config.yaml
n_layer: 11
d_model: 320
n_experts: 32
experts_per_token: 2
d_expert: 160
d_shared_expert: 128
activation: "swiglu"
moe_layers: [2, 3, 4, 5, 6, 7, 8, 9, 10]
router_score: "softmax"
normalize_top_k: false
routed_scale: 1.0
balance_loss: 0.00964
balance_bias: false
router_z_loss: 0.001
router_bias: true
init_std_router: 0.00665
lr_router: 0.000607
vocab_size: 11388
norm: "rmsnorm"
norm_eps: 1e-07
tie_embeddings: false
optimizer: "soap_variant"
lr: 0.00436
beta1: 0.95
beta2: 0.98
batch_tokens: [32768, 65536]
seq_len: 512
train_tokens: 311900000
steps: 6878
dataset: "wikipedia_en"
Below are experts of layer 2 (counted from 0) of a mixture-of-experts language model. Rows are named router (the router's row for the expert), gate (a neuron's input weights, with its number), up (a neuron's input weights, with its number), down (a neuron's output weights, with its number) and show model dimensions 240-319. Each number is 128 + 24 x the weight over its row's rms, rounded and kept within 0 to 255. Numbers have three digits each.
After each expert's rows: a language model's description of what the expert responds to; "comes after" lists some tokens at least twice as common just before its tokens as in all text. This comes from a sample of Wikipedia text that the model never trained on. Tokens count by the router's weight.

# expert 10
router:141133147159151111124142136124134122125133128110086170136108148108117112118124124149113132148148172116172152157175061139151123134109129108140079101138155084134146120108130132105165160151087130163128162092110176148138119117110138122153142149
gate19:143152156073161149155131102128118158138137128087130090112142099148134127111147133158082124094123135112126140103161102105110149109138106109154145119133122111119104091118106146145113126120128134126130101126126124177107130161103116143146109127
up19:142120162098134119151108089146126128126121102096165093109110102200153133117139121116074133115136145125125181088147119129117137128141157123112121096146132092113122103137138124149092151103135120114145114120122137160116124144130117135115144136
down19:133148097138101160106138109108177127139145095114117155099116173116146143123111139161084135128112128112133121126158106136156150117121143150126130084115149126073113115149164137136109160158144117102098145109089137104105135117112064147116148156
gate20:147112117096128141127085136163151140139129105130140115097137177145105119097165128135137155145131114128133101125102133141116123126148109144078118134134140132131146125146101111068139119093166154090089094149132120142127096117121131112128141074
up20:177119134088164139129105125147130133108107104117133100078149157106116104114166131116126129121116146106133133132116130143077116122123107125068089146147125119134172102166105114065138086101126116090111103147160125146112083119103108115137151092
down20:120102139198155129126148163131094167115113111141114120145109116104140145129112167093091133075117126149116103140118102154125125158122166168124150151162083119136184130128159133121153146187084123106140121160139120162159130185108080104131161134
gate21:129126134099120130112119116144112126104073151131114136137082153154119116153114138130151093154151148180128084137168096095183086132147114112102104104110143137118093160109139182168120132154145148145164173084111123142134121147099135119145140140
up21:130135109142125127152156153126169117181133083116130106108174103129129147100138091127112140115095095080126148123080161152096138130121133134142170170119134112113123101161140064104124117125113121140105081163147129145110130100120112149120101088
down21:110130155119107135136083141120111158135155129163155135110142173155079141121172150151133119161163148153116129141179131116187116077125170102103097133154129095106084146099134082133136141150132145162107151101118158138122108073156169117122122115
gate22:155090107130126134161134114137140156119153094136158133103148188089166107131137148106133124073133132123136101137098134161124136139143153129130117166136116135176112137125122116140140121129123110097110073177130135148089172152153127127130143094
up22:151104084139118129147131108142140144124139113149167128113145194086163115133154153129134140082141121131132114126097127166138144152146148119127141145139129130186098155122122136145136125131117113119105082173137137143077171151147149134131155091
down22:138138135140147126149141161189096141101080118114113155117142129110088127157098128111137143159085142150148098152123122101113137150123143098150137124142137115113156145164127118075136136142135117151136135099116111106143131101127137096096141148
gate23:151128137156154125111129137121108137126162132142094119112141126094111128118093097150137145151148130174148091154097154071147143115111138125144112147173099136073107146120196110143174164138139139107142120100152117132079092117113128104163102158
up23:130114156199134157109135143142109161129159116156125138099138123088133163151140094139124158177160126161156095162098168105125173127139149109149096137166107098073128161094179108135195121137148139126125123105117123113085119142158127110178108160
down23:103111176118155114133099107143121092132106113049142135149126124129102160168131104135085142071166124123114122113153132122118094106149117111142098148159130144117110153168125110143174105146148145136162097106081142092120107138086149145116139125
gate24:102159088123146140183122098141124086146134155120145083159123105116125128117095170150150110084150115129148105150154114086170112138111121116074159098137132143154133145139131151110101142089111115132147152142093070125136145138149139126118116131
up24:109147107119145139141100089146118100128142118140155099145130102097138125118123161107155103119123119134143105130115102096197111135133145133097144093115148117168163147146131154108144159091093115158122125165101082148103139147137132126126110117
down24:154130161165101151103155133142132122157121118159081137132110160122112061111104077089116080157097108102129160136135102120158161142147138092126120149130063159101147150134119119147080135102152155090125129126123157143148107099102090094148130121
What it handles: Opening parentheses and quotation marks, LaTeX superscripts and subscripts, and line breaks or "==" that start new sections or list items.
comes after: "\n", "\"", ")", " /", "}", "i"

# expert 29
router:135135182112127123086112129082152128166172135156107155140124141087119084117155098165154129129112122102128166157155122113163152121093109117133114073141122092115133129119142134126116114136089131117154142120130159137114131111145164095148134153
gate19:130144170132125089126157098118124088135133085116151125130124116123129118139086151156146155098123161139128104101106114087139142097125147130120129107170124118133135119121115143145091104113131136104154099176092112175120105168093102145107160125
up19:117149171129130102135169121113125111146136102128158122132123115121121126120090153150141156094114157139112116087109116110135137106132141128118134116153125146115122131099127143168089124120133128091163088175093127177119111177084120133119159138
down19:079121137149087148169123105167127133140126143152169142118126162128112117166106123100158143189117124153153116131116121092127141149125091137114142126145163123115123149146103116139102115102157146137121108164116135136160131155102125113164140161
gate20:098155142147162112182081149112119135135146128167137112126130105127079089089129152123086126121162084126100116142131149159116130099107156091137164110096159134111141172136062102136131133153114191145103139130109104123163113142168144143099124132
up20:134148141150135078181077139092149126114111110149138131118112119133098088116157115115098094134148126119122102152129152147119115118118148122118140146113155136156136166127061120150147127134120167113079125115116105096168111133128129149149155168
down20:115127164139192105172113141103196111152100161110135146113126144149131114147099108145124108145110140107137148149192120124142083119113127121125116162136136085119134165140140136128106149133154121062127128132148121129160127137133125118157170115
gate21:136136092113104150165110091159105144117130120145126125124081130102112140128163099160119165130159110167095155122085155121132091172086117114137122156093143125122133118091093151125151113130103139132102130122139099129116143094127161114143126136
up21:150118082131120144164108096129115125124120127141133129114087139127117121123171113166120147116155116153102157150085172123124098167079112104143108155089124141135132108116103158139159118126110131125087139127146102130133138095127157114140125128
down21:123115170119089114082107138151120153124090135104114104142145103190137083144112141115134121108111155140117161157108099130126133165110156129130167182131138108112163125121148155095123124139112154070127148123111094106160125130139142090100116135
gate22:140159108159116153118130129126120122128087135146141126120158166105133169122142125130113137149138133115072098110130164175084124155139081143120152140119157129100136124129133080142110156167158135075149141109128105103127150111128146153115165097
up22:117108168089148106154106121131142135174172125127132154136117089134115103150118123136140140090143124143182158136117105089176135110122175139134103110127111143148136120114141181088134101091095112197122125149133151144132125140125121119145108121
down22:117147143142102169127103132125126086090130131076182158140093088149151154103127128110138159135174146165158118140070140107123132149120121089103092094113126099116123124135102122150074119121134118143148080102103121129129153186107114160133116130
gate23:126137170108153141177117128114101110126089124052134177148136149143104127134129179131077105151138145169098142180145110139127080114116089139141109146156094152134101088157098130144117155152149112151122133123100174096119140122155150107120130134
up23:126146144109111139190126110093126114140118168093099178126119161138115137113126162131103116151102147154112136167140133178138072116111109130128137154171129136112130100167101153121096151135121120142104127138097196098126141137153168123133142145
down23:155137165113110138147110155099113091133123120119107103173146146171108089102092094136124098120144181135117150153111112152118107136156132132141116108132132134169155141126155141114124162117105125137129141082125113115057144138160137116125135130
gate24:162153095137103108136112134078109147138084104130160075124116118075120121154149136169155108101142070108122140119119132157155144121122107127143136161132143129149135139148123144119142066119163171136155124154091111158100120160134190090137155126
up24:166174117150085090141132138110096134158058110117157072121128107091112131164151115162128126105114071110112164112119146147159130121094114123136123143137132112143142130159140143115127070111143151138146123165110113120105121153119174114117129109
down24:132106143105150126114112172145101112138155118128126106104129172149120078121124136136151138117161072135137116131127133129124139119124153121119141179115088168096140123108131145101162125148148125143085114147142123148109085109114121107160162160
What it handles: Nouns and noun suffixes after the, a or his, usually followed by of, e.g. years, season, career, "availability", "prevalence", "Chart history".
comes after: " the", " a", " his", "'s", "==", " first"

# expert 26
router:147119137149121095146127101145157122138128088123106170137122168100091129123146099186119128126153116116155152120141128118161164132116099077156104088143145105121130106105132116101149104158117123126146135111114141169103119102131172079152119131
gate0:129148133134127079178125145169096152079093138112128146127156139125090124144139139172143132071101145101088112097151155124141151132132147131146108145079127115107182111129161111160112156181138175088128078138098105105131121153123143111140135155
up0:149158143133136073186112150160110157074107135110133141125162146137112124106119131181138139059105138105092117111144157112138159131131148123139121165086105120120167117134143118154112156195156176094136085119088097104136101165126133102143126147
down0:101147163188200136164126122125121135101134102136163154151162105149120120103129093138146121133097158128133128131086142148125147140139132126110085123164117092118129130099110113154181082143148120151168133160137106118119089181143121117125101129
gate1:134104100118138151119140107121122152127124162128112124110090151125089112107106111125058115153162148125071112099100139133115122109086087139117092109089092125145118159136136169136164126143146129142132140151132141127132115125148152179141127144
up1:084154116109175141086118124123135117123145151106089110108117161100119093124130119137077098141150121145068155083112182126091127110118156118116147093152142156151155109157096088148125126179119210120112104157129117157111101132113127125149132146
down1:147129092123115127119115055115143115134096102152122123148116120082157119142114128135112114103136166151089165147116171098099095135156133135101092125119135136131169136132170107095104113112144155124151140124172154143147147087106120108131129141
gate2:122135130090143129127122104119112113121109164116152171162128126115089126071101091154118105134109115072123164120124126119142168147148138105179110141113144117174135109084114139143138129172152137127140097110116089102146170090114143144147121155
up2:145141159149117142135101146155143101130107099129118079087110110126137134187146142132117122118166119127115118121128119115087069113127109123085128106132132133116127105168157106127092183130126149141148159162146136105099087121105118159122122100
down2:157108133141118127100127095118081130105101123139123107088164147125150153104134128113102138103153106128108135100149088096131090156102128127140131123109124118152122112146144089108115108130110104095150111151095123152105100086145122124129146103
gate3:106109094154139138213167110193131126150139139184102104144139114138108140148140103178111164114146139115069154167164135170132102108127154105116139125148081103149155098124133122094108137129155119154120152112145142116133182116115143135151115112
up3:146132175107121104074103121075114136123116103083137148104095142136135107109104153074156082148115129118190111078082120073120159154134110157141103115114148158115090133144134136149156123141111140101124120133105116133115075130137133120132161131
down3:114110135129132144115110172103063102115078120138148095126115129113190119091138144127117120084138141113127125142135108109141120115124139106100120105136109121136129127075165113111088172159145097114141159191129106129135117121137153113113084137
gate4:101115121161144130105148089110168153133109115105117151107131121133120144141116129169131123105153129088115131103109145127129139084106171120138158121161106140107147107163106123158137099159171164046118150172104120121107102153143132120185139118
up4:118084128106132105148148151113144144137127137112121134106107080143115144169108148134131146139177131115145137128127163128143123073100146118131118149169106158109109129162131167151136112137140130079125161135143132112142084156152155149187171138
down4:105159116147137132153153108143125134125109128109115117119118137143112156112144132130146146113110142072118162140121187132117155138127109120105138130158137128147145134113137122137146132093161055132211167142112145085151110157123097182143144145
gate5:099122083102110108130111096132076125123152155173092128141146110136129118138107144131159114117132140111132149108115141150127125122112140149128142123119107122122191152123131181156127125136131152150131098119150123139101129176113134136108098129
up5:122121098091115098134105112136076112104149155174106143129140144123123120128100152119152108118136140111133130116109150162134133117116138138122149124142090124126188149128132172157122125116168139140134101116147117158115123166118137121092089119
down5:154129103141156145124127105152146141129120128093114102130134103130119135122065141180128163138160148126135149107162149112152157119165191123152135142130136076157114082147142134143165123101118167146159117101117142121147110132093099115114109160
What it handles: Abbreviations like Jr, Mr and the S of U.S., plus lone numbers, capitals and empty cells after pipes in lists and tables.
comes after: " |", ".", "|", ":", ";", " ("

# expert 25
router:162178153140131087104137123107137118153150150110080143139103132090132117099156073140106145151163128115149159133147104141158115117086114095133118105132129116103115105112137111115124125169086092120150164102097159135108119115125132103153113141
gate19:133066115100116098079119102150130113128163106119148137149162116159118119117142140116108137122109099170161099165137121106137114092143120084161095121140122162146103088143136132194133130103140129146136110123117170130124127155124130117156106129
up19:156117115125132074094124115113151153130060155123116093123151177129120121108129115107133143160113147138134133169151163088153090110173131151085110126143133093136133123130152187144138128079163162131125101115130107107091156110176133148127154132
down19:124108113135133149129159171125133137143157155115159141119134126137089081156164082157116133109121125142110126117158107122138122127160115122151107154157107059082138139124099139179139094114123162135140126109128114131150117107154162135115108127
gate20:144135108139126095149122110137089137116169148112174076092136139135103093147149108110130127124107130121108101135126132197109141102099149141114101149153135155118135115121156126134122086155146133130152145135176124122127129130141173157139156143
up20:087129120124149147098112094136172113108089112146103177139091140092150169107144151146122114157139134119159135133111151064139134156151130086156153131106125121142098126144128143114143172048091144103109094142067159123094114152131115135102134147
down20:140104131123085118127105123146162126122099114154125148136091157149123113142105134082108115139150130113163115130126130155143140118146145096180125107116113117121127138113118179161120141146077174091148131101136164161111124090108142097128113111
gate21:155120101125141138105151077143104113111152145146118093151135124112180125111138109125143153085113105144087134120100120167126109114092122126110133098112129125150158148107102116131101100110159123144154128124130111117136104116094146136138129118
up21:092136153139112109129100135117127152142151137152140162110095118158083121140146161113123131130130140136173146118131123109133100125181136136147116145141118128133114081147142159150130170123124112090128134113090102144119155141133100116110090145
down21:102136119148143137161123166127109152155162131108135076144128136140163130111102187118156133095150141149161109151091150152102105115127167136127142092170107157126059123173118105135128128090131147121140130098085117127101126126110138139149128168
gate22:144101146145113112126119093093123140158159131106143119098127039149110111123161125134174135144097112171142084157124142139122127170144144135160069136147113121051138143125106120148130136160120098149158139141117113121145124132138124106132119130
up22:123147117109132139135129175182147145087105101156128120181136166095143129140100129088085084091144159085133176110131075145122141088110124128070155121147108154180107124108128150128120096092157180131087124119128134130126149119112119149122129130
down22:120147114109112146098134120126159157125115118085118112091096159119145113141159150157118134131131145100099106136124147147109104100160149146082075166095146152170135175125110135095118145134133119158106161143115114119099084126163103156131151144
gate23:161110081136105102107140154103092135146117145143102090179117098125119119158121145139161102179146125125156128114164148164150124153131107105113128105105124120088155114144159132130106104183134102108095184133160102112094105120121143124145116098
up23:086140173130155150143108123142172113131138085131154170090162135127166140077157101121120150081107116137126139153083097090101130116141146148145134157150138123164106143100099113110169160094139150157169084127095171132139150128124104141116109158
down23:163128143138090171138136117127130166152136083150159144138101158196154147089107152153113170130111173144154142125147111097142146117148163080134162137152094130116123187128137147119141140145153126102125095124111143130147092146121130109173156107
gate24:160119130124134137152083116168096142106098164124125094166117127149104175199155108122139119124123119124117123162110100112104140135102158141137160112099108129144130122082101112124112144131131206113123141183146106126076137137121136145122070065
up24:107133096099172149119162137100130148137113168122093154076107169116113103107146126131134162143136150117121179106107101143137125108118113145121118140130148122104161154127157158129127150140157090178174143116125098112147119139136120073100151097
down24:144154103113139142175091131139129153100110127116117092139148141149182126102129132140132122179124089104080111128163140132098137157137113133110115088143112093152185115117139152117128132100103150112124113120095103134125131140132130109136169132
What it handles: Pipes, thousands commas, decimal points and semicolons between numbers in statistics tables and election results, such as 4,884.
comes after: " 1", " 0", " 2", " ", " 3", " 4"

# expert 20
router:175128184149130112106138128143131131140145129135129191148114148099125125117126102160110120125110123131137165116162117184190159131094119105127127103129125118114093124094154132104144128144106101130135139112114142191129105098153155142130113144
gate0:120126164092111128104169157123156138113121122136088138147108144131145133154141165154146097141127137114138117122129080137142156131140160103154138093167140113096137128108147136105087124135140127125065115107122094106134172148151186115107109123
up0:121121116102105146175114120132136141140122144159165125148134135149128149175116138143171135114128100123140177162161121135123143153104121142090113132093118108139157152126158106147175145161130192143106106127136102106128157105149182122131111120
down0:107096133136135109137109135149164127111131106118134166086118101152134117121093081125114112090146155159149148133144130141114100107100129148090141152166095104114130173127135118114154142162147159151158135114109092098153136107170134125121125151
gate1:115155125143195137080145133124186119136129101094103099137137118173113155138099139129128144121130126116106138090127122129122176127110116095129158191121143155072118124117088125157133120144118130110128132115126114138138141127109179066141135156
up1:167126129109105118167108142158089091124158123125158156151121105108130099112165104111115127131134121168149138146131131100151076136134128144150136122119148117184133139112144114121148133140113114126105148120137127133088153121133108209112138104
down1:129148104102157099170133154168150124143121138102115122126092128122133126122136135129154096103121126112106127147134131166135131140118131159136126096169120137109072122124172139137123126128121135126108088170124165126109138123129152195106120129
gate2:151117139124132148101135126143141114066117114168111138136120133126137152071144065164117126127122098133146115072126157118113126083163119141146145132132127123152163125126119151089109089116106162102125122076179113131096137137116103160153144145
up2:129087127090113113103133132135136131113121095125099123098106164142132169116127107120126102163165127131133140087105137123138123101125124134135126150102129133136133138089122145110120134197117135106141099088132121121077157098095122135131116105
down2:136152077094141107153155124115126141170114101120133105100124166155164129110122124113102145170111102112106110146126122095110101133148116140130130143126138103145158144177157110142159123186147094128155133104156113102146118123112083131118160137
gate3:117117118109106122139141147163153133134112186148106135106147104134116126172130103141126154131106112082131139093151134145092164099138104129115139158143122130114145093124138124131115099124138125131123103149140130188089156169113164093144177175
up3:121121143142134139134133097095140117132151086125140130153120141124135091096120184089134110124136134134143130134138108084170089146110131137135113079137120125148110173145124113117167150152124157124130139104131129097190099108134087122121073101
down3:084105144174138107133122136099141121122115106142149138102158109121193092148134133125122111145104174146128167144150098118121096145125112116147108107104148175122080115139096124120127111121117118094109116120172109131160156143140137147150108139
gate4:111118159160158125152103131135155134137116100105116116091133128092100183134130128059109120084146083110120099157126191144122126090167092130153183143076129095114145134123133117111138130108137129137087152137158137161127085097096137199119119136
up4:094124143166151128156100127122151133130134101095114125096145115100121170117127116058118127101136093125110100151115190139133126080154101123169179150068121076113156130127133114116144124101139102120091138122168132157128110103101134193119119147
down4:171155193119099107096135116110096076170126119164092123135120165088141139130104132160115115134098117100107146122095104110124125179097171121174150096099152145119137147115142116128126131118084140109119184112108142149124074139136126102121170140
gate5:094127181160144151096157109156169128153116128169137131154145144170157145137123132110104129120105125149107118068130089073149172106097155158098163119084120143108110112157124144104102116140125134127147154121141096132111110117108096129096138110
up5:175113078104114112169113161107092111124142124093117126116118110102094122117126137142130119131145117093145130204132152179112109129146096102145080143158131111158144126092128097152135141107135137133131102129118155127133132139145161127158115131
down5:144167142099133121136150118114119156111079100105117108117119104110122153082110115133125133156139090117111136145098125142132122119136122137147090133136118141214090126119122136167151167155105124121088131097125143110142087118116109148141124125
What it handles: Lowercase first pieces of split words right after articles or adjectives, e.g. "kn" in knight, "pl" in plains, "s" in sclerosis.
comes after: " the", " a", " and", "'s", " The", " his"

# expert 22
router:141162161153161100089140128115127113134154108094127176159119116102151128130123086172133124126145108096162148098145131130147147139092100090170110099141155121102119111112154120113120128125096097118150136094117140142128132107144130080154113152
gate19:151118102154135156136141151138107134110137142157150126163151145167132152139116146153097110168173155148157143100190103145143187125119105128157149122147112081154107118144140166128129140125118148130153090163170115104145140139105141123102184119
up19:129128151101127091122090115101130123166114110114107129104119134088151078111137082115142153066097114114099135151058141106130060134156135121127142129118132173112168107123104094142128128146130123120110170114093114174114123106130135135155091124
down19:124112049133138174127129071159151136119072135127152185098143144161125148163160138135140084098150103130119144163128104116106147107113132159156135100137144147134143100119100116120121162120099106164174160088097171163147132116145112176141101172
gate20:107115111105061119098131097132113132101142124151148147130102118162138098153154171124133141108093113140171086094130145075155139163108106129140132177095135116152122144105129143149122128120116122119088115150109107144107102117112130113124170160
up20:103096110120087126106136107126122139086114112166105164151117101173115109147121163138137119119081107143154094083133130086117130145093105139140140185080143137136114143115129115119137145117106118104067114134125121121144092131112100107142192152
down20:135165115090157139095134138145133105142148111094135129168158119135109117131169124167128088093102144096159102183103121091149154163151141109125087118134119160123146105149099132099139107122131157104110128145142115146119113113158161096116105156
gate21:081159110119095129173120131103121105108146120117106128154146147153122132139098121108109100107086158100116155083179126139125128144086152138086074130162124128116111125129111156126083130091101128126139139113115115097124097164121144110113186149
up21:079173093122088146177118118103128086119155138110122115160138140156137132147126134121106104126080144082126136074177118141136127132096147134081066141155116105127101159116107142112071127097108131131125132111114113103134087145121152102119178131
down21:140129142135146120098136155095102102087088133137136133152123155130140110124139106118100133144152139112097124066162120080146112192101088143112116116157117097124132168102118164105136135116136149157123128166174115179137143095079138128150157117
gate22:134119128131168123161172129077121130144099156160135115139169138111154119172160148115155102112148147126131139150097121115138101130107110150127139152148111128170101135125126135196120135149081096104155130114138141098142128176133110154119122130
up22:170114115146103125169187143091144125122127109154109126134129139095141127153166140098153112114122105127115154133110136138126109110137144116127149121131082118148098088101137154160103170167115117120126118097125100127143153154108136101134116071
down22:174130110060089152139135130081125146141164104143129133147125155168131115137081165177129148159136135135101159135156158126149146145135140087114149101128104134169085142127130104153103070097136147167146145145087129168123156169161152104113125103
gate23:160098114173130125175132098098111100136164139102127120142110104130161098159134121129098119153092073121155116115109145158085120144164179139096111102097124140131145117128149118148104183123141150102116110097144088115099149130098151112139173139
up23:108132143103136118091126171167147124091073101144122146103135154139099181109124120117149106129157151130115114180136107105140152101104100132174168143148155138120107121107108124127143100151105108170156139148109178129162105141124125132114104146
down23:138129163110145136112127083146127125152121122168130132120145086124121067119183101160145136137130118151154121064157076145136138132126101150084131088123145130106143137125123128107125125164140126115141120130136135095145106162127146096145131141
gate24:156119105093117137095127113123092125110163164104126080121150125121084111096141108135144100149140131141082099121129135125166100136136132141162119137086131133117096142115123139142098141098113106148117102201145115175165132138121141114135063154
up24:124140141126123130148121119152111156154131122118179114136101125139148135138092103126122163157112150104152118144158151123119122128123130105109127089152097111138128126152123092141154129122176143108147125103122127077075123149126129104119178111
down24:121127167172141073119118137162118149180130130137133142115100155179162170127087165138146137117134130109126138129178151086118125115094111076160147091154128125143154110146121106083114130079138145161160150118131120082134113144130098134136189122
What it handles: Main verbs and participles in biographical or descriptive text, such as released, born, located, built, survey, film.
comes after: " |", " to", " was", " and", "-", " is"

# expert 13
router:144164157127136107123136084099136113130135133123103154135087138121129120128135113142140131138111138111171202138167105117165121125105120091127088112144160116129124119124117115085155134128120140164147154102117175169125130107124154128186135152
gate19:143124162107136155134151139090139145122139095167121113110100162119145126113153124114127164118106123110100159104156094125124135078106096134119184142130125166094121128150118122123136113150142124106109152125163150162161130103102126114149156152
up19:130122103151119119129104120160119125145126148095118129135151081124112148136090128138137096105163119143154089134106156128137136160146148115134076117134124089155146122119137127122128151100098142158132117108103103103097113146160131123109092126
down19:132111075088139069119112128120124147132103099094104114088135127123144144161122157098090125114152121131112128141118152113124074133151086137122101112092147163120126121143123125130177135128110152156121119088131157145157118152108116147114121176
gate20:153108045104118155153114079137121087106130104084083157102145153144132111147136102142145112132122139119108169096085121124106169116162133135100154115103147089138162131137115105137091167129145114121172126135141126158179156099157110140130142125
up20:163164109126102135130144086144111121114149102073089131103126153135150106144115093130123103143127152134131156096129151134116165123138133108135103136115148112112134130140118102131074140145113149124139156145159107116169164092132138180113143126
down20:140128103136130122134120155126138130100122150089139140091124111106127137136127128109091125108136106119115155105128113102167087145129131116168109118150141127149207136151142084172146168118159077138142114152113121134174098115140145169140091121
gate21:122126111142094139141163113158126139143093096164183134144138106128149143131102138130140157145161115161127119098090135140108129107169113120110182125091152116138158109137115091138118169117144123136158161139124141108100134146114135171124145131
up21:148145096129081127086173118167112145142143102183190150101150112152122168128124092116112150139133103148134138123090132159099138131170088110081188105121112144126166117118124118115129168141125094134155171128140154113116138132124161161134153152
down21:139077124135126124100141131141111170107115137117107130150105170164126106131126106100129133137094154114165129135121145100154169155110069134132093151131156105090089105133118131118121115133141217186154088120135164140157113138118160151091105153
gate22:115141103116101132119183089169091125110107125147133160114106111125123143105144174115061118127157118086107170168145121153166134150167143142133134134098118109131194121124134115122086128154163114152154085124118110138118147087136176140138118114
up22:132138141109148144110144143130110159100113176114134133082128108096088137131153121125092102107140122097085161122141165141168139136153108119113148142122133122137169078116152142096118128175141124134115095138103116098148135120140180122128136143
down22:133098134186144129113137111089114119127139140140111140167168096130091156096136118097097114159139167152139073133161109102069158102137110092107119172131107120129119122168143161129135166113147145135091150102135140129144124097150098144102112143
gate23:189149096091116140123127115161147141139164099129122144129121106102111119134143140109135166159154178135143070156146126148086137105153109131123117088114117169116174112125130135137150117139160095150138127131141149134143137180161130131110143153
up23:065108154158153116140125128079106136103111151149128129134130138170150145131114119135140095093118078124095198101104131100189103137108158127150123178137130102138073142131126126130103129135109161114110137134107108125114119071101130129154130132
down23:160111075139188106110129130122151097123140155175140139142097166130126089134139106165147108125114163121105106152134147141103142108120133101119127146154110155154118115144095105111134121189168134118114095111101118116116140154113097118154150155
gate24:162146102083125103115133116061115151138128118139134114135120119126128163142165124122128104099141127111151142094116175126110103163148139160155123127109099098148106098163112123174159144163132149144100177148090121099113126125111114087121120094
up24:148158178116119114179120126140138152194128119147135172138132116129114164166121117192124158146109147143110142104100094146097139183138145145121108135122157088142166090126163117107152136099158150090169085129141133144118123105098125180119135165
down24:087142120095082128125160105081154130073152114134109130141121106145148123171148135152141141129098129113095132108089136137188104108092126107161140138103090142178112148168157158117150160115134099109110090155124144128117125091128157114080113090
What it handles: Line breaks after section headings, list items and table rows, plus heading markers such as "==" and "===".
comes after: "\n", " |", ".", "==", " ==", ")"

# expert 1
router:130141132166153109115098076133140071156144103123092169166115149108115108092144097155117145154128165105111194132133125143134122123134108138142121069094113126155134091136129121106170134126115086115124146113115137124101139117120129128170136129
gate19:134133146110128125153118088105127062109118135124130108133130165094126136111129174112091092080134152071129091109110121103128123129165128148109163119135169146129151159159131160135120149120103132134124121089173115118092131123155141147122150128
up19:100120152137147140125151089105119083105111139119101103152143127125111138111125169066078100091116123092122107104137135086141118134148110139125142114128154142133113156107098171133113134146120156128124133094167094120124136158162172133112166119
down19:125128111083137142142104129167126146094101117152130122131116122122119142129127176146076136085148174143121115136120166126115152101110125097119098121111118153132135126153100144111119157083122159158105102147126087119112097120119134146103114132
gate20:155127148117094114091137141182164145133159115150129121143091141125111119106115146150125142063135144181137148133143116158145136160118155143138110151090110128130143114146111128117104147121106146140091139123117095092108143143122109146127104152
up20:131162115140168120155129116092112122131132143111132149134153138108151104136160106130133119177099104094103124115136152123132117103104113113120166107133131124163087141134137113112152125124139118105145120175153158146156126132150138107127112123
down20:122108151158125107142143108154136149146152115150128110141105161082066089103168096132139135128104103147117117133087110153117098125133125107197155087140108148148160132102121084084102124169117153129107137118137116112176107133141111122094136104
gate21:157100122142153178163115114107074097114099148125096145113144135099131133104136167145136164152121141129127177164146140157111087130144167100134162108127118131122125126113158139124134135090118112117122122150104124162140161115143131116130096123
up21:101107133150134121120110129141141139159067100119108141118119144151083106144144085152104090107138139144129106158112108157150154136154168141118132127117135123113131096179126123130167142144108096121120139135147160127160107111147140117149119105
down21:154134159132105123107138136123109089116109111133074086134124153115093146138133113152109116118146129141142136159104114145101134118115141141101108122128208136127136080148117141137170108197128108122115111128133124097111137135137145131109158107
gate22:157130157140095125125142175093147104124123125091176084104142092146120142093146145119153131119125113150132152125113165105119153100135156157121134085106127126112137115129122091110141129129104121127104113141137101092152131093132114092186180070
up22:145062160163126136127110134127131167119103117155112117099135120133160121116145130098138144113134128113128133129119147119104122078133092140094079114125127102079178143094141186185157160104136142104158115109127132155131101123131112141111095178
down22:145143130097106154135085101088122108175117113182136146135105183101155109125119120116096192132138113125156119157127121123117148131165126102161096204120130094099130165101133113146134166167130130124134121128152152156112162119137162109144135136
gate23:094170138111078162116118105120137108114152109135132122108129073097129101129080125180154140085126107172137105155108117114168153192144158098109132159111111111096108123126145152106129102153137106152098175118100118121112138176124139156090133128
up23:117179138108071151136107079114123103123159102099134121108134091096144095123092128159136156114140130150123101140110118114148163212135162092099157163092129129096090128127137150105149130144110113157127192107097127109101127143129130147110109124
down23:136149129138138135105155130138145158096150141159133113149128159115143106150107114128166156131140148124121110082141128109095135151143144113164124123147140116131110082123115159137135094102143121148147094147141182162118121130134088146142154155
gate24:122160059103095119182145115152150112155170146166133123135145081099140089135112114143144123174121066133131096110161123136120134140155092145144135128173151092151097115150114110102153118142121120090127144127136127110172124174114104077150108099
up24:123122089150151129122117116143129084144149137109163166163092133064128132139137152109087149114122115114098133111120124139143145091114140155155089088187128150146125143113139146159154091142143106116085125118129093056126072135126140125131098150
down24:122118145159084110163196150096095093108111105130142127124151124146099137105128123159142109122157157124154103120103100125134126111141130116131139162142161119118108135132070117155171137141089102126164100113110103123117071148176125129152128096
What it handles: Numbers and digit pieces in tables, scores, lists and dates, often after a pipe or dash, such as 3, 18, 46.
comes after: " |", "–", " (", "N", "|", "-"